Below are experts of layer 5 (counted from 0) of a mixture-of-experts language model. Rows are named router (the router's row for the expert) and show model dimensions 0-127. Each number is 128 + 24 x the weight over its row's rms, rounded and kept within 0 to 255. Numbers have three digits each.
After each expert's rows: "mostly gets" lists some tokens that are sent to it at least half of the time; "comes after" lists some tokens at least twice as common just before its tokens as in all text. This comes from a sample of Wikipedia text that the model never trained on. Tokens count by the router's weight.

# expert 111
router:148091134097163142110147122127149108146140151119127143148152191096124120151105109139150127118079183105112135172115123079107147100132108140119093154102140129116124139131152149117103090141112113109116143121089118112097156120159168084143073155128128169151139113160116111142167151135149113107176145121110123165103145136121172144090133126133107107158116155128175109088143164131123102125129
mostly gets: " n", " pro", " se", " sh", " N", " sp"
comes after: " the", "-", " a", " and", " to", "'s"

# expert 35
router:161137092129157096137120152108127127131135148136126104132100176152094137130137123101153127124148143096153150125134135112115148141162103113106087164125102137113182102158153106087120138091113138152130149103123168148126106144136126088172162172094098109115169109119109098093125158132153113132100146105132146153113150101093067129102171131152127097116146173141099098088125137121167113117150
mostly gets: "em", " am", "urr"
comes after: " C", " D", " c", " d", "C", "c"

# expert 121
router:107173163162121116121108140142155134162097104154121132140157143134108138146133142118132117141095123062116117082116166147134147134142135119133126117109119100142105177099116123146098134156156172163130130121149110109109156135136131180142147164157140099114097118103145151168159157097101085169104086125163083101121123126172181087111138108156126123091140132119144141118133122114111170128137
mostly gets: "°", "′", "%", "–", " "
comes after: "0", "4", "9", "6", "1", "2"

# expert 95
router:130086125135100151119142154099143120160099147137166085115151157101133126105117098104121130152104084168122137117139103128143131138115099166120119133100163108128111177109145133093158123084128143104117109109143123167161126165105156098119136134145114112103159112173136112141099141126123110132129097113140129186125130116085117115116118121187153096132100102107161111055139115130091146131082
mostly gets: " \"", " so", " when", " where", " ab", " al"
comes after: " the", " a", " an", " and", " of", "ed"

# expert 59
router:122112133087101119132132142112146083129126139108138091116130113099129136094110133104170122125123107102156131090096143111117141106119112165123133121109143105113138146146142117094116152114090115140146160144137121143164132138117123179094145106100102099119172153117133084146099118099130155167136136066106077139149140141081132138170111103115109121108139112144169141057080155094174144135138
mostly gets: " U", " I", " E", " Eng", " Ar", " ("
comes after: " (", ":", ",", "-", "|", " the"

# expert 58
router:133093143138135126137136141108157105139117094157154152156142133171102135146115103166123120117138107107160097142110174079112165100104161124155119162112120150079174161139137103147120123133090117124107119107138152098117154167124101138140145161151118101090112141114132078108152162136116135161105085158169140119085131077152128117092101142163124108096159118106099135155110110106128109143119
mostly gets: " +", " —", " =", "@"
comes after: " |", " ", "0", ";", "%", "1"

# expert 88
router:128103157162119099135098150133097136152141140126123137129130152159168065118180097133132169115112176145105120162124109126134104092161099093153119132124143099086147079085166126118138125157150136167158116146116131121092137154097134102135109173133156100138135119157135146135149121096112150151160133104102110135109117137174127155136093150116118111120116120095097113099163113118114147134068
mostly gets: " bu", "rict", "istrict", "ower", "ro", "du"
comes after: " st", " St", "st", "est", " b", " w"

# expert 29
router:131119127129102127144162130092116095124172139158109105097165168133121139159145100084164123108154145147141134121132123114124165113144141107115089085129134133114138144137132134092121115127127149131133101113117134190140087098173149145105119176148130111085141134140126118164107074123155075105157063130120141137119141120098125171145128155120105101163113108123197114133129113161104117121132
mostly gets: " b", " T", " wh", " g", " B", " se"
comes after: " the", " a", " of", "-", " |", "|"

# expert 23
router:117178117105099145172116117104091120100135128087130092148083113152167119126151127102164134158094132128154115143140147137147075146147154113153143162132148144111137141116122149128126138165124108149124161101136132131104075147124174100097123120111131104119168109142161122148127132143105123173172088144094137107141155151095121137150141136142097178133094142124101088071122097152141109110131
mostly gets: "reat", "uch", "arg", "erm"
comes after: " t", " T", "19", " s", "t", " w"

# expert 101
router:161079096103129115171118122155132142166152148143155105082134158113137118166187173114115135115160120110119134133127131155153103116166105160141107108170078098088122141126134146072132085124089143152116159149101107100109113135158135117127106143153129136152129150169147172132160124141178095119111113132136136095143137085090144137133153136138157122151099111127147095137111128108141124126137
mostly gets: " g", " s", " j", " G", " ed", " d"
comes after: " the", " to", " a", "-", " and", " was"

# expert 33
router:130154151121113159134132110096145131100163096114147150129099137139114141133158106159151144105144170122143124104112185144122120107112116099113153124162142120095161110117124124091132144157146153097125072095152121142168142096150129124123152152146143088132148108153110129119167153100120101169126089168159075177092133125098139122141138095142153101133136084100093140127142151108137185114129
mostly gets: "′", "″", "°", " +", "ulation"
comes after: " |", " /", "0", "ot", "\n", "2"

# expert 93
router:117117138119096150141114148104140096097131137172179142109081152165160142094155106145139117118112145078153130083138158120128129197121136124164163104164155139093139148120148145111135134121106112158154138095154104116145120091129085093174171134114109157113138151123126150150131118143144105098100120117095152138119149179136120133146122117098147140110122103146183110116151158149138137097147
mostly gets: "20", "19", "18"
comes after: " ", "|", " (", "–", "19", " January"

# expert 50
router:110091092119143139086096154085125135098159109154153124149171158106150143155142141096095095162091164144078108107112145165164101120114146117126136129134105121126153090099095073098125133127132133138147145115131134106126129158101097161133121123151156129099102161158146095103102109152171108165143138132153154122119060131093135085131126099117115112130119112123106152140120106152132128099116
mostly gets: " at", " from", " during", " on", " between", " against"
comes after: "ed", "s", "ing", "ation", "ated", "es"

# expert 46
router:108107124122133068123146122117152164107140146144145130141154182121135134168124106106151139149110106124121141121103130163115145118120102169139139093133140156136118170120151142107110121126115118137124144104126102144125169128112128129156139094119095061123105083157162130160123143106114132126114135072161063146128125148089130080111166120104179138107149156123156114081118140108116124168083
mostly gets: "-", "–", "/", " -", " &", "="
comes after: "\n", ")\n", " |\n", "1", ".\n", "2"

# expert 52
router:143100146129142129121146138121123108128118153098162122141121157141109159112101108089107158102116113086139137141135144109141153147128151081117118103139151139139129118142121111098153125147118132188127160122173105115151091125121144134095076107137139125100129056101117106152128101156174118138142146106149169091164163118073124168101173122127164129125137153141152168145164117170145100132124
mostly gets: "The", "In", "J", "  ", "born", " The"
comes after: " (", ".", " \"", ".\n\n", "==", "\n\n"

# expert 66
router:157139095103093125159151099158147088162108155144122160103128173116089099140151144155136124122138131145117121160113120118153126110122118164133107169104167075137122158122101136117143152133078154138139139112130129142135122141159138136121075128127129146129120112141154111105113115142093131090116166097102147134170151149109126091156110104167136130139127128080083120130119208118129174171127
mostly gets: " re", " ex", " un", " dis", " c", " con"
comes after: " to", " was", " and", " the", "ly", " a"

# expert 76
router:138152154162096132155116142108112097108134149158095110154101159153109126166101114121083165141129128133145141139114138087128144104104071141137109096146125106162123110078140124143108146096143105132152145134101116114133097133151116123150123103131100097127132106151111085182141070128165138131100110113139122116126045149121154110141117172158127126130116136161161134122166101146174116141145
mostly gets: " =\n\n", "==\n\n", "=", ".\n\n", "===\n\n", " ==\n"
comes after: "\n", "-", "\n\n", ".\n\n", " |\n", "ation"

# expert 81
router:086090148100137128119131137141130126140118145086131122103147085082122143107108114088124138151077141135094109180145140079137123121097127153166137077115136114114114102106123054098131137121120113109146168126163132146141158096111118170142162152116135146150122129116161124121110170138080098144100122143173112133148121148157119161086144127111146154105135103086115165128127134119120151141153
mostly gets: " they", " there", " —", "!", "\"", " it"
comes after: "I", ",", ".", "S", "R", "D"

# expert 0
router:121160167103141123127132107133165160148100130119101103118155131151135151115189163107140117143148136124111138121131112148104111134125097147105088136127089113128107139130050125099098153128151147145129173141114124148144100136122084116095169131142113110127142108100112178109126092124121127099120150157115125136142132146129083148092109116116098130118096160137142137076073114140131180165078
mostly gets: "ampionship", "olog", "ob", " school", " sub", " stud"
comes after: " p", " ch", " Ch", " P", "ch", "p"

# expert 2
router:135137143141148126131142133107154097080139141123132136098110117154117132089126148116112126119132135139166162063123120129125191175104137104100126137124118126160132092160111085120114097154112137109126162158119143139153145072141132101126139114120126098117139133119103084123083134147101086116133137103142159080130111102096153136106164068141142137163157176134153095097136103100132093137143
mostly gets: " Br", "rist", " Pr", "r", " Tr", "ount"
comes after: " M", " J", " K", " m", "M", " Mar"

# expert 124
router:136093097111091138133116154093137128128082096119159109165159144140111113151136110089150096132162146160127101176124115166107109166130133123147113096122143132135108134104131113181136145142108139132123098101109119109116150104157127162114146117076158148168104090117096137089154097127134123143164119086119140147164123137124120136148144105145115103159091110149173153172102161111175123098111
mostly gets: " the", " his", " its", " their", " this", " her"
comes after: " of", " in", " to", ".", " for", " on"

# expert 86
router:100118134112144132113156155112137132152117102152123127172125171118163149133131132126124133154135114131134125090144101117122120160117144092097170121132115109132132112162160130155124108106133144173120148099145112115126112128111149092101057100095159115130102149090159133171120119128174145154123139097079153141126076098080087063131115113133115121121153113102161154076126112104118107133103
mostly gets: "=", "In", "|", " in", "===", " In"
comes after: " |\n", "\n", ")\n", ".\n", "\n\n", "|\n"

# expert 55
router:102132107179109090091149087165104152149134120093121171123111110162169098110109113136058127130133135158081126097162111114108118120140129107140137142125136129125148149120131139169122156178149150115129128176135133165137123135116110174118077096113149149086119142124141141104169141115119137127124113130138121162157116168164140104121141124134167117132090147134108175102135106164129134124082
mostly gets: "usic", "ouse", "iver", "oot", "ood", "ield"
comes after: "o", " l", "l", "w", "ar", " w"

# expert 82
router:104089144129151125127173122127114148147126082094126162133103091100124151123116099087139123113114145104136109140141166095144163116112122110118143098118108134106144143088073123106137110088115164092123159155097101126177150113148101157111152125130132109167110117103087089159115153154133082112108132131132078121111136166139164120106118141098157150100135121136100148106088114092104097151143
mostly gets: " US", "X", "&", "Z", "C", "U"
comes after: "S", "P", "A", "R", "I", "N"

# expert 26
router:137118088090150150128124136173119138110170084156142070137148162096151129153104122134088082184118121118115133116134110148165113110111125119138146083158099091116111092147121098100137136133142124154145111114115138139130103162088114098176106155142125138159127125135147137157090078136125129150114145177113136114148085142114163094117163088102147124120136113152126123155131132165118149125100
mostly gets: " of", " against", " to", " for", " between", " from"
comes after: "ed", "ation", "s", "ing", "ion", "es"

# expert 11
router:130095127135105158125086133102136144150100080130125148092113132091134123134132150144114102114140155121164106133120120147117159139147144144089076144121132126124146143160153106170120100137134155116133157160172159089128156104132145109151155156138122123120131107091137075171151156132117081146163125132174127152130105117095157132100146153124099084135188138150140101059112139124117111137153
mostly gets: " L", " Will", "rist", " Le", "arl", " John"
comes after: " |", " H", ".", " D", ":", ","

# expert 70
router:109127138110134128120137106135138126112140171128166134122078152141131103100152079099146143131137147124134136090145099082137170139124166116122108149103119119138149140145126153164148112162117117118139124173133132107151094177123130110101128157127159102124175135101149113149152178112135074115124100092117160173130148160094161137125067130133125123119150178161119114091115101160094160144128
mostly gets: "inc", "inn", " count", "uc"
comes after: " L", " l", " N", " W", " E", " w"

# expert 96
router:119158152104138141108175141111125096142106137107179111113144121121149146149094112122155121155139081133151121094112155110115159164104071118145139106105158087148105083082129117124163142092092164158123107127163117116172128107114138117138130127128142106170150158141098103112106150130121115157107140126145089151162151157120093112153098096123128085105124090139117147087115152132152136102100
mostly gets: "===", " \"", "==", "(", " (", "["
comes after: " |\n", ".\n\n", " |\n\n", "|", "\n\n", "\""

# expert 85
router:099153125132121119090162136104126149150124101080118100121126084139100153103129147167105124116078106127166099127087168127115142111164139110143155126119162148073089117162112107117106087160119091131144123110104163134160119149146130159152142146116119133103111143106076126122176173140182133144157102132135126162120141107112137119111097117112137154169162127134107102132149138138129092102158
mostly gets: "1", "2", "3", "10", "5", "0"
comes after: " ", ".", "–", " (", " +", "°"

# expert 5
router:173154106148112171132116132122110074151137139088139107140122126136161130120156124110162131137107133154169128135113100163128147158103141123121106174139166150111158110140114108085132124146103112134126142122116113135134137112136188090089123137131131119145169097123117095108134152110101155116125104054083128066156151108128146111122110128188086132146125160136142118132151104101100156106145
mostly gets: "rans", " cont", " art", "ount", "ict", "res"
comes after: " t", " the", " m", " f", " T", " M"

# expert 53
router:122132119112141087130151131141122094085087103118100163088123096108109137160110149169094148145166135119107118146147109135142151129096127158127107112142156126107126151169138132138119130141112161132160137208136118113175145141139088100154157105144159173124123166103129098149090137162105128113147118140120157121120075109136124114128125151102144108146152118128166113109107191101139117168149
mostly gets: " Ro", " Har", " Count", " Ju"
comes after: "a", "o", "an", "i", "e", "."

# expert 112
router:119140163126174108094140122104135145148133115098154101120152125176108145120139184155147109102090132115166111121102172104151122127114132105166146153102117148105139163156093094153111130162099104129119118129130196148153140127138118151154141130118106160150110156085114083129149160143115102131103128151172161145075144108135133155101106159106133136139159145109110136139165119132117095161152
mostly gets: "1", "10", "2", "3", "4", "0"
comes after: " ", "–", ".", " (", " +", "6"

# expert 62
router:089181145134156111145125144114147144163123094112121085089062116113170141130151153134131082132104118137157127119138185117196149155153125086135146132153155145138100089137142130122135090108181148135112128099131104147138124102124137106111091114133110151138108162093078111128152150135094092141139137118121144142134125137132156134139128125147144134092136132126177153150155107116083152129147
mostly gets: "09", "  ", "08", "04", "07", "05"
comes after: "20", " ", "19", "8", "18", "–"

# expert 106
router:192117126126108122127161134136133130114118110133192131108117128091103138137183153129110101141156121158108125107151145150094153156153123152127075169111136103157125106112147143109118071156151137130123133176107150079119118098141166126145136148110141141096129125147123148134158080153109090137107142100134114114097123146099095142100093149147157140149104133139122120101167102104099114075131
mostly gets: " l", "pl", " cl", " pl", " gr", " pr"
comes after: " a", " and", " the", "-", " de", " to"

# expert 4
router:173170145132090112103148123146148114155129150097131169086156179124117114141136092156112097147123097134132145152118109134108085144165140084112091117112150112116085099141140127125181106121130153103128102105107119110174153148120101128126120172159108152120133111126153129124131116138107105101181122145128175148150156159109149120111102098121130108173127168132147123119128127191121088126145
mostly gets: " ch", " th", " p", " pe", " mon", " h"
comes after: " the", " his", "'s", " a", " her", " The"

# expert 14
router:134092132110076089134116103155108160161149167115128109130098114156174109124150168112125110118115133146148120143145138165115134124154156128116158160123185143111133170104126133166115095151089111088133148142090120185090116123153150172155124132128146151144128127164110153083150113119130146092155118100117102143087124118102123159167080155132131106127116152134161139128139110153101135107101
mostly gets: " first", " new", " second", " work", "iginal", "irst"
comes after: " f", " n", " l", " r", " o", " w"

# expert 67
router:154084174116147145108143133124140103169147154115117126142127134157099125113162122119136132117125110066138144084122123133111124120164099120122120130131167120139123121080126145099154122126166136156123152084134157152169151132140128085123138135136120086129107100146102147123140150115152165054183166142117154123168107156168129117108091135174126095166158146098127134113117134129169157126122
mostly gets: "ec", " pop", " spec", " ac", " rec", " sec"
comes after: " B", " P", " p", " b", " v", " R"

# expert 6
router:136084129117102135110136159087095124138113066157118108111116140152144135147138118107091175106155103131107137085149143145135101141122159143106094101132127146147123170138140092084108152103104175101149152142176123121151139117142152126091148105148118099112100120131142079150093082130149125132174131100095125123102135120126117145132089124148130098137108123170176069130136103111125140119139
mostly gets: " El", " Brit", " Al", " Am", " Fran", " Mar"
comes after: " of", " the", ",", " in", ":", " by"

# expert 34
router:155102173095171126100170140114107111133153075133119128131101141136094134138148144134129119110163129109135116119119161104147168156103140105139097114137139111134174167148137113111136127159111163171136104105147122095158129095143126160129125111143126101152100131110096118145152159124129104145143057126187119130113136102095162108156153152121107116138166108119165104112169113117098115181150
mostly gets: " P", " D", " Dec", " C", " S"
comes after: " |", "|", "-", ":", ";", "=="

# expert 37
router:139148087168145088147096136152131166134165113121152164175128135129127146092084088124144115131159140115137125127160099128117091115162129120119132153111137125126164076134150086120124142110105107128150137124121161112112099103132106118186135156130118108120167075110115147136115135149106131087140126132130127161092108117104162103122105154164113100102173117113137100083078155114133097166126
mostly gets: "ober", "ould", "uss"
comes after: " C", " c", " B", " R", " H", "c"

# expert 45
router:127134104140129136104141160104099149101138132210150142114108135116135115158144147141162121138167113088157157106117132119098104142112161173136053088146118138122118118141142136092137129124119159149154133166174141134153131097134113121124166138159141116117119125098152079160092140132144096136176113133148133124078124118132123133165148170110127113139131131163180101126099147104113152146139
mostly gets: " Mar", " M", " Fran", " J", " Br", " B"
comes after: ",", " |", " of", ":", "-", " the"

# expert 73
router:112098183089119091114098083112140117103126145167139089108097086137151098118121124127143075113130118153119134094119109096102177140166121092123136155112128129140106137141145126140116149125136135125097157164123147076136121130146142104144132107117115124105131127136151067144133157097126124079153145142141151154130089131123109098089102116105130173061164133097120126101118135148172134145135
mostly gets: "ober", "iam", "iel", "rist", "el", "ol"
comes after: " S", " L", " s", " R", " l", "l"

# expert 126
router:072087087168125087112101091175153149122087123093129178141105115103097134125125170172129088165165103072114123083102119078169123152113126144137126178120135130165129165116138132172157136136089125093123110155131152147103150123122121118156147121142126109134137158106099121121127134110131122132165123130113145111127095119114152139103154132121096095156121150109134140125145128120133103111114
mostly gets: "%", "uss", "son"
comes after: " H", " J", " G", "or", "h", "r"

# expert 28
router:107165089149201135109114103102144136133113102125147112134143137144114132155167118163173139110095117088169113114122145138122165173130113132151144129126127130100164157154118143130120075169100107136104115090139133102113099126130152127152125136124133099107105135100146138105094143105113112123108095136190104099104154112147163112120098134167131113101168145127136136083168150097102101120155
mostly gets: " +", "–", " "
comes after: " |", "1", ";", "2", "0", "3"

# expert 63
router:153128125140113133119159097087116115127168122150154095150158142172110129092090116142134131148094113152112107183122124128103110171118095116116162134109110147100170144123128054066086121097127103130117144087114128148154130129152143165121063137136115110085164116131145128109124163122116133097125133114169163144100120119131134134148119111146133113082125131112154101097130122158125142107100
mostly gets: " out", " over", " up", "uro", " inter", " im"
comes after: " c", " an", " a", " h", " m", "ed"

# expert 100
router:166091121106129098135168109120110094121109173147103144064153115112148147147085129136116121118114124135120126136120122102103140115177127115132133149134159125127087119140145101081133085156150112179142140145123154092139095101145164136150088130127189162156110114128135141153107123148098126124134152117115137152172131167089109165126170120101144136131132186113101131148158159159105118141133
mostly gets: " he", " call", " re", " b", " she", " He"
comes after: "-", ",", " was", " (", "ly", " and"

# expert 71
router:163103120092126139155092141093133166106101111099155119156156117155124132125129111094108130116125174148134101152118120154102121172109157120105126096113149146156079110150151166167155114132097127180118118097082112100107110099119124173091104139108124149113126088137130087130149135122100128123118109126104111113161143075129142155149152142138131108171106104132150099149131152107181088140112
mostly gets: " the", " a", " an", "The", " The", " This"
comes after: " of", " in", ".", " is", " as", " to"

# expert 90
router:119097140103075120090102125120089177146152161105140141099126127171167138108112084132115116143146187126140126132150121072119151093100112119128122124127126125105166110128104148119163133138096118101144139133124123169124131114129116119156174148143087111148149096098146087133152135135114120177170133129140117169110140140093144118126116150173115103126139114106119144057133094107148112156149
mostly gets: "istrict", " South", " North", "urch", "orld", "orth"
comes after: " W", " D", " B", " S", " K", " H"

# expert 125
router:130185136123164149115116134136132127162150135144137103119132100140140115144146111100130131114129107154122139131132111144137180138174142114111084113100179104134173113075139131101166121093108128154128137150112152116108124146171170134123130134095156093142125117121106122140161173145154095116158130150091164142084116090126124109144097140095115124172159157102103114117180150132122106180155
mostly gets: "ober", "ac", "av", "iv", "uc", "ev"
comes after: " R", " r", " s", " D", " St", " S"

# expert 36
router:148116133108123149079120139117116105121121147100168132133135147112130125128122111145098125089096142171157146097145141151124106146104159094125108160133147089137126175137148083130141126156109154165136091106174130164125140127156119126143101168112113105108135110124129175111109079168155166123137107103138156107150101131089148138129143120115085146124097106125114104053149187151119136128147
mostly gets: " r", "In", " during", " through", " per", " res"
comes after: ".", ",", " and", ".\n\n", " that", "O"

# expert 40
router:073136113194124157092103124134093136105117133119161127160127134136118151096119165143170109129120087099147181144155118143104087150124121135136149127151100115115130183168124104116098090158167116107114137127108113157135163099110092146146140130163107116093098111089104137154106089132123095121147127142134132119163112086113141167136145141122123115147139151092141169081129120160128123121136
mostly gets: "born", " September", " April", "nd", " June", " February"
comes after: "h", " B", "19", "b", ",", "7"

# expert 91
router:115161107153101134114105093152135114121143119115114158132103167142166122092124124108123149171146079096134119140133124137124149153112115102135136126143112102157138158108141139133165111115089142095093092178124129137125092088115112135116127112136138099145107164125141131125088173141158075095179106135126146132145130099084117156100165177105076107138111108100118145105135117102142171166143
mostly gets: "ev", "ik", "arg", "ak", "uk", "av"
comes after: " H", " K", " h", " G", " T", " g"

# expert 1
router:173169138160179132146115134129142111143145143113125095097114119113119135153122088158158145149122123176140119128128148125122122139123122149119073116173154104113118145133152151086118138110103166149117141124096131115169079083145157182122109161148164157123126093159133162147134137147117115122105132106135138155146143099170115114077191098150113103108114134126143173098136111104100126120119
mostly gets: " m", " mon", " ar", " art", " pl", " k"
comes after: " the", " a", " of", " The", "ing", " and"

# expert 15
router:115123125090124116109149132140096136143141107109113102108126118112149130122133119119178106116122178144123115111135112102153101132110155137125132134121109135064130103112134140097109158137100078138131136130167107097094185094070141134106128153123155123170110122148109113105159146115102145134129140095102081097106109104140179128115140158148093189140134124149125155130106123067089171127122
mostly gets: " States", " German", "ternational", " King", " there", " American"
comes after: " F", " United", "F", " f", " T", " Brit"

# expert 41
router:130128118134147144118113134124160103132088124158112159122157096093135145141104141158098102168127112138122112133137092104111124118120117193125155141118128090131141086146138153159144140150093123124118109119126110100131122144075098122155134109133119153131156157095116122139116138153134142142090152079135114094109070127115126061114134171158144162141159131100102154116099194100132100172143
mostly gets: " &", " and", " or"
comes after: "a", "i", ")", "o", "ia", "s"

# expert 39
router:132122137179094125090153096124165078122136156131115136153098099166148137082130132137117131111132174129172131123112114153118149153107137087127141134137115147150118129142124104091130115124125100105075129126142134078170121108177148124099133099133122108149169139145128145117112126151169117099163139132137133094114134142154162069118161114171101075135125121106110102081114123169109125134096
mostly gets: "usic", " med", "ember", "omen", " loc", "ograp"
comes after: " M", " m", " v", " V", "M", "m"

# expert 92
router:084161170156119124147137134132149171152147143099111135122135130145113130111148159116163147126078171139151112122157194145158136097099105102128164138148117138140107147104153127158102120138178106104143144162133121117107128118109145144120166164123124154142111133104083156118170133134134088146119118151080134156103120119168173149104180111143098152094139146163113130153158118111142124103148
mostly gets: "05", "09", "08", "04", "02", "06"
comes after: "20", "19", "18", "6", "8", "–"

# expert 16
router:151110110114091147146126124146119088157158060115160099144153156083152130179085114150121147104160175107093117111155117126148092104113102093137147119149142095117128148163121099109160128161113138127126127111109118155093095134125144120168102137142103151110138111075164083130110101106095136134132132131148116147131105157115154139104155152171146117123114109111120104140108133145122090095091
mostly gets: " to", " into", " with", " would", " about", " under"
comes after: "ed", "ing", "s", "ated", "es", "ue"

# expert 19
router:123144118112108135108150145153103142134165125123135163158110128143163146129101155092133098141097113123100131113161148092127164133134079111125112170107126116127181145104102131114113142125130176120113180129114137157122127116105132165089129136128132141106101137146158118100156140146146151136113148115094133118123131190154131150049172154129089104092099129137116155066138160104115150139145
mostly gets: "om", "rom", "eam", "orld", " other", " World"
comes after: " h", " T", " g", " H", " G", " t"

# expert 84
router:137149129138101142122110114106134161144088146170118109120096159131094133105150140161111108082166108079100151130125113125114104170117163101119148146142135130101124154164106134156092107098114105112137117117157126132133120135166112122096170184128130154105125120061122102106107107133157111154101140119177098127143133140098176129144107161113122089120097146151131089123115144100180136102135
mostly gets: " May", " June", " Ind", " December", " October", " January"
comes after: " in", " ", " In", " on", " |", "In"

# expert 32
router:108137120105123144100157116106108167173126102066136110114144132154153125119162119130136109113084105147155119115118147173159113128164174111144144117158082147152142091116158120134107114126107115116155153111130187187188131135158105164111137131096116165110144114129138154153165114150171122105110148130108100156126154146141121122138129158135123126172140137172095157147151145140109129115132
mostly gets: "50", "40", "60", "30", "29", "28"
comes after: " ", " (", "19", "10", "6", "18"

# expert 107
router:108107117119105161165152143119110130153136158154138122120124159114148113092123169162086070122138102131160132098200122163159101115109143131123128104135131110139153168118126106152162134148121081100118161119160117140118098138108097147123087130090161149094103104128165170133125126132130137125097126114137108134107122139092100191149131117165176159093109110141145121125149120120132103160109
mostly gets: " where", " when", " while", " after", " before", " but"
comes after: ",", "s", "ed", "ever", "es", " un"

# expert 118
router:157101153169129145104125110105116140138129108161083124179147165101129137159127136164128136141092109146128115112128169104123164111139173100142135122128143152119105097122159170134178168145116112132124132114144107136121173094135125132116116161133133155164156117134120136117149109135106132119118138044157128118107089152167110126096145115117126191087162096129098114148151099133104141158139
mostly gets: ");", ")", " including", "),", ")\n", " includ"
comes after: ")", ",", "%", "s", " includ", "\""